Below are experts of layer 4 (counted from 0) of a mixture-of-experts language model. Rows are named router (the router's row for the expert), up (a neuron's input weights, with its number), down (a neuron's output weights, with its number) and show model dimensions 0-191. Each number is 128 + 32 x the weight over its row's rms, rounded and kept within 0 to 255. Numbers have three digits each.
Before each expert's rows: "mostly gets" lists some tokens that are sent to it at least half of the time. This comes from a sample of Wikipedia text that the model never trained on.

# expert 13
mostly gets: " organization", " society", " The film", " projects", " company", " authorities"
router:111109091188131088140156154150158154146102139127097139112099122158131163129120090118089076094114089182141119098113062134146107079171154131138067182121097173145137123152119124118117084082126133123198120120173098170099065161175157134116118107147077074113147134153151157169129172140130122073066143182062149141136071157096052112146154161169128123082141175130142133190178127088181101139139147130144089118105094112158149154162075179142138102100194124159121152158104145128202122111150162119162084134083095150113141130163128117104124193165111146095114076152195107167105128168142107201
up0:012144107149137148104139115104169189174166165130130161149154125086101113149100091121101157100170101106119132124145095125100116109139141163158131143064153133039139147103144136167133123088156098184125089117098125131064124141130150113098152175134146153087142150075151172154142157084136111078171141100152120097155099103075151137115185079143147163178127112142125126115089117163115115131104161123142159079115126143130203107124139139189093150141120103171093185130097153145103093072155161176122082145074082091100137076162115097076044109162142126203160084087117117161091147109189148136
down0:144131198141104064171181150076119184178136177119193166193146192126098168077165108150177076106150098124110115096172178146088157060116104106193143165151104097069143112089165130106095096116113087159095103110143121106089150125136128114136148148148121147108074184122138114100126095180180105108130140177161085129124094113136108137157155158108072111141146150124130167136152080099124097118137142112121111101127113170087125081137113107128175136115181215142159184105104117083105137121094100164134159112129152176194122130137140100137068138156121111150175122120200077151115131102197128147
up1:168085148150098181091115138124072113076173130136201142127103147114086114161155157100130136142161093094128145109115110145159084106134114075088099117131096147155153151111165121102159149109085177076124194148089116119159106174182116181075134087135069159151184116108120067096108136108067161132118152095111122167161109107146122140130126102154152118069137076201130067153172118139078111103123115157181145113175172169157091089084120157124110138160127134126152151098141135172127096110076182176132091187187195127171101148130128143169096104118169159161111088075133079163067140112127145157
down1:109073128166137101169118143138144149068092152100096140159156141130134102145158078165118121140150085102099120121112121122101063128111105113056153152092165119151132088125169148108164094131095125112076116228163144122118109195188169184091131077087091170158122118154153143102091100134072138096178136087128165089184137188168126122168048110166126068149126078125116110131097177108123098119153115141112143138103106096151130156130122142111095175139121188140109108166134076134101099145150095189133134060168138094121146055135119128143109159141121102175112042138177172204142138117142131127
up2:045201112113111103094116139175105118121166125076151151110128127134128098118116132162091111127065115148185104143151111118150089098155181097130105158133154130081131172116130188112166184103080116140164088117078212174135091179120111113159162105102117121088115163136126142191106136151122143184105196131116149072169083109143103117110178097162153144140115064144076081118107203152131137148146080159078126182151128163155153098120116210132129112092127129176100106160126146200124147093174166088122115110116165123071093112135103144111110119154185148135175135053146113114101138117111173143
down2:161132095185162141127085103176097126091114088113121077076161120106147136101094151084131166152082142175161110129136121169155085098127080128065145071128136088144111142068149134092150083158136064095155114156131098152157065168095152139114106070145082100162092103186155080082121120080071177140119082167104168118085165150163104106134137110183105096135044131082118074090110171118125133154104130113117142141109110155155188170115152162101128163117062129147123122121128174127176170094138158107119148145161118086096108161117114139114188111134175158203104107079135092118157142133061155105
up3:076166091078157101117132166088133121036158164175100138158153164135156132097199089130151142100087151134077126114180087145172089163116108160080099130108158093113150187132120168145094125142090139152155105159156105141106122135119121139145195105109159156073170139129140173091167083142138097123102159108145115136130103135087133178148076114184131176122169110115136133086122142167103107187089130113057105142064158161136095113138126091148099132164114054106125185138089141111106073082069114140158115088082160191078177097120104140117155105164088132082096093113134145130165178113129061117
down3:091131121116073067145135090127174132144158169111111166152137056085144099093202089089143181171157150151136173170095077124175184095111134126094080121093176173164100071129059119133145148147135127149089109092117062143162145111106118132077147138079114126096143153120104142117074085102143200118094129155101116073152100163125165099086108104120130099121090115065158146150109104107071116178145114145104164112171130071174136134080124148170118122175124166109133137139141116180133117155121166081096104106122173178122119121123099158145125149176119126029084141135190100149172121089122164131
up4:108192121099127146153114143122130099154158085138150099126139110153121077223124097100127137078095112100147188146139088119118108120180158174129094117168091094183134113119169086146117126097152181122143164133104097157117210109116156104085141168128144165078124131092143169188097100138111199096161089161090153094145142082123131124158183144201136135203114152131102173098128054162164166141147154168155115130129115161114165182089139128175103165129118072182073120139126142124150179163181124143158125120162142152149131135160120134103091093202098115116158117129119097199160074132178123161
down4:183173097147084147128126101082133151083105094155149127168143121090126097085094102154118140151148110144182117080167103142100132136114126141124103164115178108122152197085109132110140128158147078113150127068168135119182162102194127142161083116177101162088100119144123158120167136125080125128144158100129197150047122112165177119200150184161150145159069162148073153104112150118121112091146144132141189053089162120106166128136092132113165120132091155161169067103141122174098105154085162172120158084166095123173048196173129138081158140160117156114157130154085086090167130106137103103
up5:141127129145166132111156138109128165140128104189134154138170117143126146103114102110137142173093090144142176106117064096096154143133113150100117132116012119119094115070150120079135128164128153076163077130163081131161095134172082194173178104116117159111125156096122135162146118178120205096106088160123103135129086152142046133157092152138122066071147163112156124061162146125110100163104136106130063153112125183124225189121128126139163119091117105135137142123086144100138139144196129137110131080163127156142111123137107136126139179199091125112049125166085137055168104155127147121
down5:131135140149186117147130151071167087103087084175109174132141090090088125137175110086182134148105143120170129165136154170147145146100172100146180148101064119134185130111165164111116111114114141122142149119091135156133129142129102074102178161204133121110163111087086168122152077097128185137086088098133065091168097129160118122137176126133079108070107185122102112174161139132134129159087198099092164125188138188105159112146137133142115097130130072118210106129182154112148103074079166130113168133118081101107109103097127117144175148114112134105160152118113092154046115134195157064
up6:147166153132166188157062096204120168138098169078124081125138120132129145089139152157145102146073090091138159125115133111139102095148123053106125123117088137149155094125179092138130126126123134151129118094144142096131113140176143173119173095139152110062136185108160090157138120132141155140131147119149149131136131151073100095135144132151118083073172152138120090125093174129074110192143131159148087167146078245171151151112125100055165101166103087193131089104122131172164123118191137124196127158094117141189126168123149110072133198097137069126131083145154090126175135188134145135
down6:154099114138140110140167165133079109087096113143134094149120171125093138138146077122122130063106068133175102089128076124155145058182130184127141132131096134186189106117143047139122117103110144119080132138155127189070113131143167147086083114069127122162135064192134113138138096157113157088115084120086129119096127159141115115067101112134076045149147129154055154122187141098140177104146134105105067143111122054151133187114155145128140105125134151060116156147165090101165137135095087134067112077106101099055166109124090155170112135149144161141153098147146093171146102156116167127
up7:160088160144135164132146100181125121158114154074076082117116112087069138171151131169084129165107146143162140134100128086146157082132149103124144139151075156154148107117163119126145115107144218075127147137206163157133108159127110150169122159135095054092138102171144100123149139180163164123084142126136145158130136136149108109151132131182094104075136208148124123166115075099108083147181160097096110163046097185163153122116176176135108075133152113132104160104202168155150147121160143131182193108061153056139125142110157156116091176081105135151138105163109083156115129121109184154
down7:139090129160165115167129160176152144124115130146185117136117156184115100139118097111165124114110136121155066073129110136106130107175073128166131124138141128133200039155157099136108128145197156091122124101191090126049079112163182159096103117122146126130140111128120144086200114177160174118128073118048119108118127139157142158075075117127068166165198133162108153099198142096125216090150138157181103160125185097115083169159104096145152121123067114107135064123128122119128163138087102090114136112130073152095192104088126107170102135139086100121118135119140152138130113159156146142
up8:118112114109156120094084090126128107055123140113096172110105121169101164120147163117093103077074112091155098117152133101115161114128163138127097157132138147044155182145125156159120134129081124161169076077043156126056086166160160102108192089100133126103122100137100169125155100134148113105123140160116144142102089126134126182115178121178117151147104070133114115158114101116172120088149117130101120156166122138150123088109107117181118055159163124159052143127115082165149152052164101121127140136081170170099126048135136178114090137172171126111138100034177142156094142100148094186
down8:119154089104105139141155082116118135123096169099212104180119127163082157124124117113082187078087116156091118122093135116098148127160105142128133092175201137129127126135157117150121134097146074061120080108080183120132128134128141165109158105136144148122123125106141105152121165117160123133098113143161047192103202146123149136099164109195106067127177168098124143102083185143141062103107066124183098088146104093140089163155124195127167179099123143126084117128204161154154108104155095151094151197135186137106140130072138056092111132088152115111153125088120073112131132146130095174
up9:146125109152135111147147132080113143166111091107120169124113124135103088186130090086148062109149100135141088071141178109140129086141155148124108215153177160123129154161077103113068119083084117120244155113125112115085107106143124094153146075159109144145129098148073166171149137155160129091076201135170146112150175194164103097090141123118137203101079147149158087141138099147142146148128155182118158121134161096152135138146076135220118136122149171138123208134154148144089131106155115128090138171133166179161078093164186183136153145156153136157134109084148149155085146117118124127
down9:125094150114081166180172155131089113157134174102127141033119175187163089149182185119147175115145123154124116158087131144097138163116132115159116152107145112165125144089126120135111117139111135143130130140103131127121108099140155095130079137108124159138160154132135161155120114128149161167191212150142115092141171213111111126114130129088145154098150105120060158093119178144138177137135175054080136132195098058179098062103155217116150103094105090092085121142098116165131139129158106097170109139134151123108183081120109079163107170047178145073144138120095132116082166110138165113
up10:099126109133128122120122124090094117136103055095089155100131078130123099193076155163102126185124120116127083138097102106110155054146150174143131163140110110137137151123107129093124183127135084090184070110173101148164112160156128164204133108117115189149088163132134104133153106160114193153124109159142140103163121141112111102154166152124198119091137149088143165154155139188120105121022120119085130191108131116157066174098105182128165106109124081176085136150078147143130131099133122164190156108180122112104087125150204169091164133141101081133115167114127152051109115116093191124
down10:151124157170175113105128125089143078073123063209108188080090120124113160146101138098166125134088137137180187134174099139139147168119144118125158169100116118149159186142105159126141173132117187133126099135103132117170125140086121081117197155148110145154155139168109130115094106090100152090079134125176122071107114108142194165146149166086089123073113184132075099221126159118116141113127188130097153175165136089084139078096153177156088101085117136101174108137161081104110114084123095145098163105141118069135086133113085133147149153141071135088138106171130134127037159112143154104

# expert 42
mostly gets: " compet", " produc", " employ", " contribut", " discover", " reveal"
router:123107176189132113153154081141129137145134133143165110138184169133144162083165100147125105112104129087155165163144161147068090078179115197146122126132165152080152125129192085158120144118141067145127132176135113163099139114129152109180124083128110151114159223117159095093076199144158107142131110171137116075148114140136149104131179110171106161155162103083115137133082154184187156113166114112149101137144140122096104072113118160091124132096119159119179102177105108153079103072074125071190187132109151203125153121138133094120111181186109124143087138184115131079100165151174098149
up0:154149120148162099076208148109089127197109112152134141148168161110136138111115128101122104160142104187088139096114134126090122172136108164209095105054167119092127141129083190144167154155135098133082104136148107082138101091168166114153129174113123139137158143136106116190112144138060159093082146124089151102156083056084175154138131227063168123125175109104084142144111203137160150069114132095115125118085101092081097086137128094151146129111120072108125164146115197134119148159168164133091142158120123132094145133107142097122152136077079160107128192078157102145117106175123113106
down0:106143065137127110114176121115126129125107124103094147146121140147221148105095068136088171151112151112155176168086097094117115123204120135149092150098174144123091097151127086130082139100172131168141104194118125098070128123090139130149114101136136118125123116140074094101116126094071198190109157129140168057182149145095130152144072155092130163121149099147075156143069187110075113061172112177203113135116141153072130120137125117109153117120133160098154144060135086113153138092141108117171131112116087082126154122186163101148084105063113116140139200170120157112122153172116190145
up1:145113138113127114143154072150119166104074185134120127086127105132156132130159068042120114133128151165142178078159117107116113121117131098147095143082123100105181117112142111144119109104129177153055210191119121065136169079099133172148190169124093059160110153106136098105093139068147157091153119111130155108040088130151130138152158094127124186084164145154103074115147162095149104099109197116165137141180050145159127131075121078125086113136140126163187165133146098106164141137140089104164093154060116141144076153108081168171119134097162092163109111150143093151143150136137138156
down1:160175170078104105116170135083145126137148150102139133164111136121079111115093124096124145171111142132105148160130101143086181118098082147113168164111086124121165140137167152164183129131082082120113165150129104127107162129157116088095112152150149098180140150140191171092056064146106190170098107167111138063128173126126107136174116087107109213136153145101160114146097133150126062095143146121079150131112124119113151066069121190189128134133165153187129200110154104138102147056129163143135133138129096118154123090113150133149108200157146128038101181148087160206160126153146161112
up2:114058105162152124146131144079126143127109141152154078161109153156141133125089159135143134125159082101102145039204084110076141101131160112120108118106146130107102069148149157150094096106154170179190078116116139121138140161106209102091180115130072150091103123099094131163086132160080175057137161146178106144116147102167118070122165121098114208161120132122126111133093122133111137150091100167111138105096061101173104107126089133157177108052070109149097113104082109119152156091117078121188135172072085158159132114113153162095164124095140099121148146169073143095099149130108164084
down2:120119123127072037109080070110116108134056169159113158147110170131140201087189177104084141106172099108171150135121132143152103141158135101112136136165120132111055125151106132165115218082131137102102130114128184198080095095133116119120085118147107159145125154123140121109123162157140172133130126136133128151097099167062159143189154164104052117158147081149038144134199108144107140120134101099154139110155051105123098142149157126121112172095136163144106097101140111168138154145118122120116146183140176182190095121079088114126112078123121131161103154162112189148149132127128108062
up3:116153144140215121133145132209112108140130147180102074138090070096124076077078058124122135182080161159134178098178121118118096091106158090088054174128094073109140185094141153099079143101131116177114092131178144091085182143136141160089105076162175138122114132114107135112131133146131087147113212125128114120096150125089099110140093115099133082089181189115113141132081161160161108166091150091119101111167113088138148145111147130101124094122134102133155120156128108168099124092087158124124152206145114093145156103150206096162151136133133109121070144121106166094061132120147079133
down3:134129113177153126118142210165076136148162121118145092106120077155081095124129155115078110119110143165135173147164149130162127179110147176125122099115145129133175112092118087132098125154095084100109140144154091152092139121127137075143098128140131149132203116197095154078127153135114178118148143121094168069134167136170141136164107146114121162182147160121070123080161162152123115147139153126094161051058099093138085114134067170155151205145196147118183108097126093138126091106109150093057071133174127119190111110120125103072118168141145175113077167159156107084092063085134141177
up4:101178138116129065129106127120152081185155149078126131152123117123141157103221139107119116102152147114121085083126143140134113182115134073114130094134153122075140154102116092110110082121166152167173173143081112156116098105255169093135163172087124073139164134092146097102144129079120159127123145157145125105182104097178157149171083158134127166123085155095194117174131134176176155093074093091183138144080149160185166137169123166081141135137120144141123151149164120106114133140139112118085111162151162101167112092114115094137139101132115141118156082125177152093130188136198145212
down4:153144182067134087099169139192124116150156116116107103155159141065150146097143119133103115124116138079160164110114146126164120168160088094107164108128141167106099176151152137113149109169119125136125099178159093119099142122132111139070136169091119128112131170117139039167074163117131105075114172144130207153080125142109127143136143111176125097068168072098084134117147132144186164089115176116160144118097161145087172143109169156110171122130080175096144117082150116086105176197114139206107163069117162141153205148099160125160170072103148103142202121118141039109152113119140120129
up5:139129173116141087162113023062112110111086153091137141150096108117111127131117111094112123095116133176064153114148109137117190163126059174136128143111067135119144123116094095122123121117162086149104147097116114119159140121136172081084189114103127161106059095137195160142119101182123146166104127176162117159114091087098128157141156179108152190117119127109150149105124114176162157107090156144119119115148127164159103200139117066127113101113133141076151107126117127129130049174150091203114115120153070162064115116097068170087075104127139112036116102129111139165126170062114131101
down5:152133101094125145131189088122121126131163116123087099142182212107149149163176140125157112125052173068094178131176160171110134120137174074120088146081049111125194098148165110168143105123091154081154116091149106132116101149143075148115137104139205124097152077084130108102102143176122142198139118120166138101158158138119206163114143152201102089072122095100154112102130181118091137126166096155151146136095145097132143108163154106140136083117187128156122119187058148096154133176073152110199102122123127115165143126088110153132115180139171094135105132164111164090148148154128101129
up6:118082095153136102138111079147138083155132156096124144107071156114042178128093126109116105115131077136132125135096067104092092133109154155107170144178107145140111146135156134123171119098155156131163138037117098108128096142125141137195184148125127105069119157146106156100107131153096185121099181169176219141171210132155106110081190079096151102083193176105131149153127106151093136075117158115127119132074137175164126100175128146130128148077149135159143126109090157135117113158077129177194116150115126175136113129192055160131080116163157150150167083095132126133146088115168114134
down6:160048135118144145171102098146130065145151126125137204127106151111151152212048124141126094143158109092100094124152072096153137101137029141102158143133066096090108090135090160121144094126104147059124139084118124138144153081109124140138166155124084144111075086153161172063140140087143155116095112136152143177100123120099133128121150142194166090143113122125091087095126149115125204162109098098119131189164143132163119149127117134176115119183178162164142097141125129116087150151131108099069117159196111071098135175146168122115116131090103140124052112114131109161130065160101159069
up7:095120144079191133078113091136109101079096127166074155129151091129117053134136110118127152141153182157167124135113172128130139129114111095128179082121156108120165086178123199096128123123085166107100121169089132100118137117099109211104131098130155132157186153123147100102110085139054144095097086106156146140093137090110132131151151154136107171159102144122163129097086134152128107135176104164125189122148144111187172180159150070114167164118133120139157108159156145086184091121179123110098173082089143089160077156098172099127131183204161185036127135111122098085151162065110130104
down7:126101130074144163117135115137111052109056137108107143103124131063104062200128136177139149188122121127128134126153159149129158180147083137123139092150126122172152112156118161039121149135143110096098135098161152169197110151128132156124178171128137163203114117156174102108130106104102103146111154125125090168142140087102111102145069136097061141095094176103137109219120128163057139142098089110160164121134134091108180156127139128149171138057148107078141144139135102138184115188132140174124102066102114114116077184099147138140153140146144088075180106077081136126171131107117139071
up8:132176137136150151123112132111143111121141170123164137136228184111153142128140164175111121153123142027111143128158157110093098091164083158139101051107149103058178124112177118150152146107130116145131119196099131150157164090154137082185165126081112112166107123092082154124054143081137131181148122174170124127125098174150149087118155078158140110105141139149096130145108127176170130085149152076159130199121184168091068095076114148118121114144108171146168129130128086142071129071101159131134172146104198158149105076138173149134106137133096129150076167149167101121063124134117115154
down8:128154188108092102149073150120093099114104129159093138118101086130095137086090106140124141115112152181104112171120171162131093136027126082116098138114146116146120064132093173096143149138156113128087118094164105090122129111111123082156159148185096149126086170091084140164180097125158097110147168088074162100119127153099086143138074123043130167162148120151119176120150107106169107123100204058134136116109143145146146115158120135084191163100051139176115135161139186121150158105114105161186062113147153136119080168137105160165112113097116128118130165064142138175180074156094174093
up9:108154096138212130130093104158114113134130137129071090107203122117175145102126115126111158150105152100122161175130077130159080128088113093067116102061065107145151129111196136137157131132132138121137149107176132148154127167088087168161121055137176108105120065177126146120120108117027153111110109175170129081107059124143186134131119082147112151092127160107193125194159139098184145101138115072093104119092143161089153108153100172194147122147126176112139168159126107178146136072090072126148167167125107130118126130127150138164070081175084099099116099145118117100173131150108118145
down9:126093167117159154176146064146111143125160116123128108127164097109143117044133126154169145181089168128114114177159112150093087105088115117147113154043102069100103143077083140132147153137151108136121136176149137118150143147079123122183096063134128118073096148173132095081117126146173110104165136174177148179145174107139196101116113123105166151162097102124113173163070102188169095110106137094217094089124186187128129093147142096171137112096137120142175135134020095093132110139110152144145100159123136139089127140130170090180110108106100080094091133138126088081130116091094092122
up10:165114128159144129018126114124123142166094092165110143115102139152125140104143128071117114136133146057121135144129136106049173095140155134105111113053132112123171117133176077081092093169118097112104144149083151108046158091104097128176097101152124097125125120124180154147094162138182134109156098091123161156160172093150088128144153099137149115150141105124134137111107109124077072098117151105122144051098134077111194202162122105107148206142079142084113155144114131156062111151155093119118150124090103119156133121117101087139052098152084151193127117165109190137185185076128123133
down10:157182097164163148075103090127177128154143112131130166104101134171093142098155117189120227092142123049175163131114137118078099131136129128043121142105075151176082107137121116111125135094168166086151128134132177203172117172164136101089093107130142100119067170160079128163162197078154060154134112128139110137174158132140145120139153139108144128114186175183130127072078144163137159129159123133150119071102073077140101110103050099146177134139135131137110113131101145177151126139093109125086147106166095104106112101083140068117120124180101130125179130104144168105146144171123124088

# expert 5
mostly gets: " members", "- Location", " brother", " commander", " son", " municipality"
router:109158127122136095138109110120157127117095095154071133132094165139138144105113160140142103071144142135129092121094149141106090129139107153149114113108177144208079173190080108137122148099151101179058161125135122149091093118128156118142130136127027043128121147149093163176110183116123077127152143184078129116115080052157181094139120134098106144139128172113145100150116147066211099119084114103127124074150110109125143120142098168092134143088148134110139108157151178129129091106158192145103134117092078147071092141169174117069150172158059175169116105147142153165128130130190059102
up0:140135115193171131138098063158179134123183149171120106115144078090160094173133166159151093072101152113160171069160100123162123104132190131071159128148104118104114129129115143137102099121112176108107120096119098078114115150155153079117140119116070160098100172108139101143122113151151147147137158151082130119098116090137113138065134066095117117142180184163093192097057109125114138176079141115120081081159086151160128123107137156117128129138141092124148119191078130206115112125190132158144098149125135141099124093169154119097132141176122072091145090023128116200176179116099179155
down0:057113130108116104110157134157157095151123150113095160098088136141171127139173120141139094091128112118137145120151146142118068087108102138162062090109132147123122107179081131078150071105113162102097143073117134116136096120070139121135065184107044109157129077132121101116137212165133086120079168124085150113086081173182127153185139111161070194116095144139142160087152087124166142166129113159137137163140154139137155079118094105057166110083164146101056142165125153125158153194131102104144101183112121156107128156136072169088176122102113180142166102117183122089133082083137123094
up1:142148075141148088112131106136104190138131143112093014131160129136103209124155121122155176136153102125146139097128175130093160084116125099156101101149093194147156171132089110108212058162161123115107158090156104130118134070092151081117153120155180080133065165085100121158127138119094154113166131116165140165101138156073063187129099144080184126143148167139091239069133155143153091107153145139129185116136128123126083102128139142112115183090162082118141123140195150146161133105146118125090160144157191080141116125102107154129146151124112151129057119121162138106144134125138103114
down1:169134155164131118115188097063079193123106073114146168128102189136113142128159137103136132039061120103180138116126135138100128112102114159123143153137146170088157129143122139164109127134114110139160136110178132142116038114125107138175075051129120117131107127093135132129121148124139210168166159111135161125132166150114125047125129133181155106098092129167145077133158151124066094091182115134107107126144154078082120161127090115119061145153146157081089100077113056108188123127094161152145126088161129131139063132162155098092140098101144076132134087136084095132185041136107110103
up2:103137130148158162086091111119124131163103048136094145101117116136128079187162128075145123085152092075133171087116121101111121152180129160157118127125149094131125074142175200119161136076069127126114160074112159087094117140161097161168184124128125090121162117127129138076078154086165128130164112139139177134175177061022164106151087099079084100099185164114097197117102090098112146096111114110134095137127163094137132073134083101173114150126119148082098134064190123096147138111104116171149070165116144140079103120099113177148123111112146132120097121115135105110072065117123087106
down2:123077131152120158123110040073100129108116100127110176067162114141107147123083161119098150193079115130175132149093048159093178113086153137113077146091200100138054079159085092098113105109100079180146109097159177154183077085124154151097098109102153131154094115123054132119096139118128096201108086161109150108140149168147133152094086130190138081166127135120139140151069139107134116111123114099128132136155069108111196144173201090184156117128176141190111160114160142115100138114173152165114138100133129131108142112093128095122137101165141174106144110121162161100152121105116097095
up3:154158146139151075150098116095115110115091145131073118150124091135138083162103135067114106115168115095094106111168093109124105127124159097148136134111152160167115095123092133129125099062145103104169168152077080161137154104167075083163200085103089139122110102118186136030139102085126066109070144164146080106091097120170140155145100111167102145092127140083140151166118058084108172119082129149124145115131164093121113151111069181127119123092127158086113165122195165167097141123136114144158093172145139164085036150173167144135125154158160089121061107110186174144130116162105131070
down3:045111135108140067107145126163110101207148082080096200066153156146107126174141108138072136100122110146158137193082148123113106094090161124136081081124120133112083112160072113137155107113080165162141125187126074085065101127089184134136055049154126106121079094119152170130116180107138181154167151175163130143117084116132149166144098164139152141138151113128165131099136132106123163116101092136106102209169085107118142195116161177126137145098087126116105096159161148142105142169152133147158096176129129116084159184097152159077190097121123112125159138132172136101113118098144150151
up4:098118121125102125106103103153115128126086080134123124172148153121168108110102160179149063139084128122187084102129113111110112163068078214098085127141157114069099142123143128100143123123169037142111119082071105124137092098194139099145152179135081090120055128126096171177137150126106079111158192149078114108120158097081124186146132072164182185101170133086157097095082132115096123078107149132144115145136109100114179171159088190090116122092147160183124133108105113141066104155119147122133097120141102162101050105135142144127092119135134101162076098172107132145103123102139065144
down4:179094091182138149089134140133153103147140177110122117117176137135107180140100156142135165168123127162124134120107156098162147180130082106122127084131062142085141072162198092121148035152103111125125145154115092132092098137203093138129170150140163163128095057091126104082104157107146127126163099146104126130139167166129072157063114132171129148147156043157154168131124035154097092181154076116102122106089197117178129149128154154164136175126114148109137136104183102088157122162076113162115141139161119143111161123122064150096139075099187134163102114077152089173132116086149152124
up5:055160136124150110149149120188109122130137138146129103121171121089177160180150168121115108127114183093130097102128151159081163077135108145126143101164146112142129112112127088047185083089116100146139102192108048150163140147105160091120107145091134125115169141112094089131143094136123139108117126126128022092135106148147162122110121111150117073114070115133119134185122141141149123162133114201116111127109105163121169212137122126153117083114135094140042207137193085155118165122134093130133116124111100149099111117115101109087142151073100070078114188134208056079105121128180116149
down5:151123159159110127102117139156130097151177170127178179165163156144154168098118141161094114110135103141119102135131162106167159097142088116065110140120216127151166138125131097174108128121122120133110129134181103104094083104155096146145047119136064131146149155145153114175051099154121096167108095183118138130103055105051091118125160171140147157178085104103166075142121118139082149121126047110110155176126110102089145140158116158083109137152182170162103171098171151133128084054098127153114094084123112157124138117172104057113139196084123194141158101185137122163123147132107095177
up6:131113089126146138135085167098099087065173098120097086110119148154117089175135167162135086087096126111156085126129178124132144142109111123057092107132121146092131138217114114123151133122125166143140124096096122095057115128146155160143136108087108140140132154121074165082100164108143133101164183094051103146066098178058150119111152087106188091129141128196141122201175118129124144069097215132157110107158107118177084141095140143107161131100136111143114142118089141083139157160145088171191137136078097086109132120150153112150103132118158162104112082054118166150156050131120104075
down6:076133157148155093121154099150176120175187147121138131108123137131149085149122127131132146098111116185148107176069120126128066145082109106182068125161100114064129133134125178167090110149141107106096180140083107120093175154104126143127119184145143141069125122114114120099122136137107127133124115081081177137140137174140127105173144086181137124128081130132151156168130111202153116095151126146135126081076086146197068062086122231177179094130116143082119129145079149164243142123158082151149132099100117101164097075160073147139115142125130142111065150132171127146136141106182120106
up7:197144137096107149113120148115113069095136122062148176173170119077130156120115119105094137100053166124151158074110168148139120105106192067101100163108144112158114096143127108149153089114065081130151099148116132077107125159159186091166132139096107068120084167126129091157166086137063129206070096156165143149116153094098112098091119123100141114110118119138091135175081140136151098123144124174181096088149178077153116103165139072146077180137103125133107141081168113171082121106123139080102150136073137235129111099145145143151147173098089127119108098120139134131093124064114164131
down7:112172117163141112084109167090088084104177054120125103086172123105199128148122174127125120108139097118133133100109115124128153147098136078138058097127135085184108114125127133179140075091108165170117214110124132131121131105161092105108129131156097105128129154107130060115113142164091138191142146138117088120120096141140168133126161104123109102176127143118092132110069175097123171164128085126175178112190162092136160092142119112189152145150118084150105116094127110088155142048117141085146147115087127083188060139192212117104109124082159181194162125094093125093090183161151105110
up8:120134075095153126083102148083166101110189110133083134143143136136087166123103168171140187132141086130072152123112119113065166144155151154131127133126144164106137155163122158130118128137169130152091112065190126143125122141156126186131120175137154091093077173109218148119172106092094113080101134137131125055159090098166124186146108138129121158147089107125150125084173173146141113124129161138158107079163105153099089164120176112116118207082071109111076128153180137141092158126098153165074130172066145110160139144200136125140072176160071105131057120162099118154104109166100062103
down8:140086064134095112082136152129133100142104094174064144090133121185103089113193112173110105101053194152096152126136117161092131119129105143084127120152097090099058140118149208177171114123198132143144101072148105100093106176108134136133100138112130129124079086116167044137110137165178132114086151144117137155088152119104147168059103132157159196133093118144149136074110131125122121117167119152141111123112145069175129098101106111122131119121114186130147135103171128189177132133081119138107111083135135152111130178154115116159181160174158100147084179074121160119051107166113193166
up9:109117073126147142061144124209082132116137067064156103177097107108176105123123157170138095145095149101143132094120163109081108073119099200071173131127124126123157093155115144117121102094109111017179158202139133181135086112161063150200105118158149082081105198135113145149187173098137111129091142134138141124110126098138140129198077118167118079116122132104106159161166133139154166096137123131122147072108163154125098134168102154083133116102150134174101149132071137116126132182135158153152104160109130074155138092149151177089059087145095119116164123124128127131092100139118154156
down9:160144103196097083125111108191169104141116119095141132120147126115176153086149087118150125135102100118125152098146168125158121089188105130119042144144072164168156085119138136143101073104128137093107158096143123174193122144128119094083153087122126103113078115138075129130119140153111172100106151107071165108107115107147133053100102133140092176154164120147153136192141086072107089157101078089081113150149162122085096181167118158140141155121184114092117138132168128154182126091173152127149087080061069116111159142094114164159162106169187173155089073097115119124123082195167187141
up10:156131138141127112146124151127161121179185108143144088079115142145091119140112130158119093095155139076082139124097167133033147126104156095099154102094147121131137157131090096131048114121157111171095091133108165042145149124152100116130144161081121147171069131076125203147059140171061113205136083099126126105140131129131103158111153153149110155121149102159086055143169169196193143064117134094094115109100158155142147093079124141116169106084112105113110129125052170158144144122105100112097156099185106122135078122168121176092128130094079110068109120119133203119122148083117113116
down10:094113146047054127142068089142124150165036079123085144128106103055086142120132122128137125058135138083131130116129185141159105149135147149109141128169104159123151176162121135104138185130162111125145154175202193150078132181173154130136124155122123100078125151131122120131156134146139092159170228185097136134182125160124180134152154139123098110100084194058086165154086171163179139122126153116114150088150185110137114102158145163169134109131140064153119149114097125122154131107121147131093113134137158143111082129114195185144143144138157088151097145127158161108159191153132146091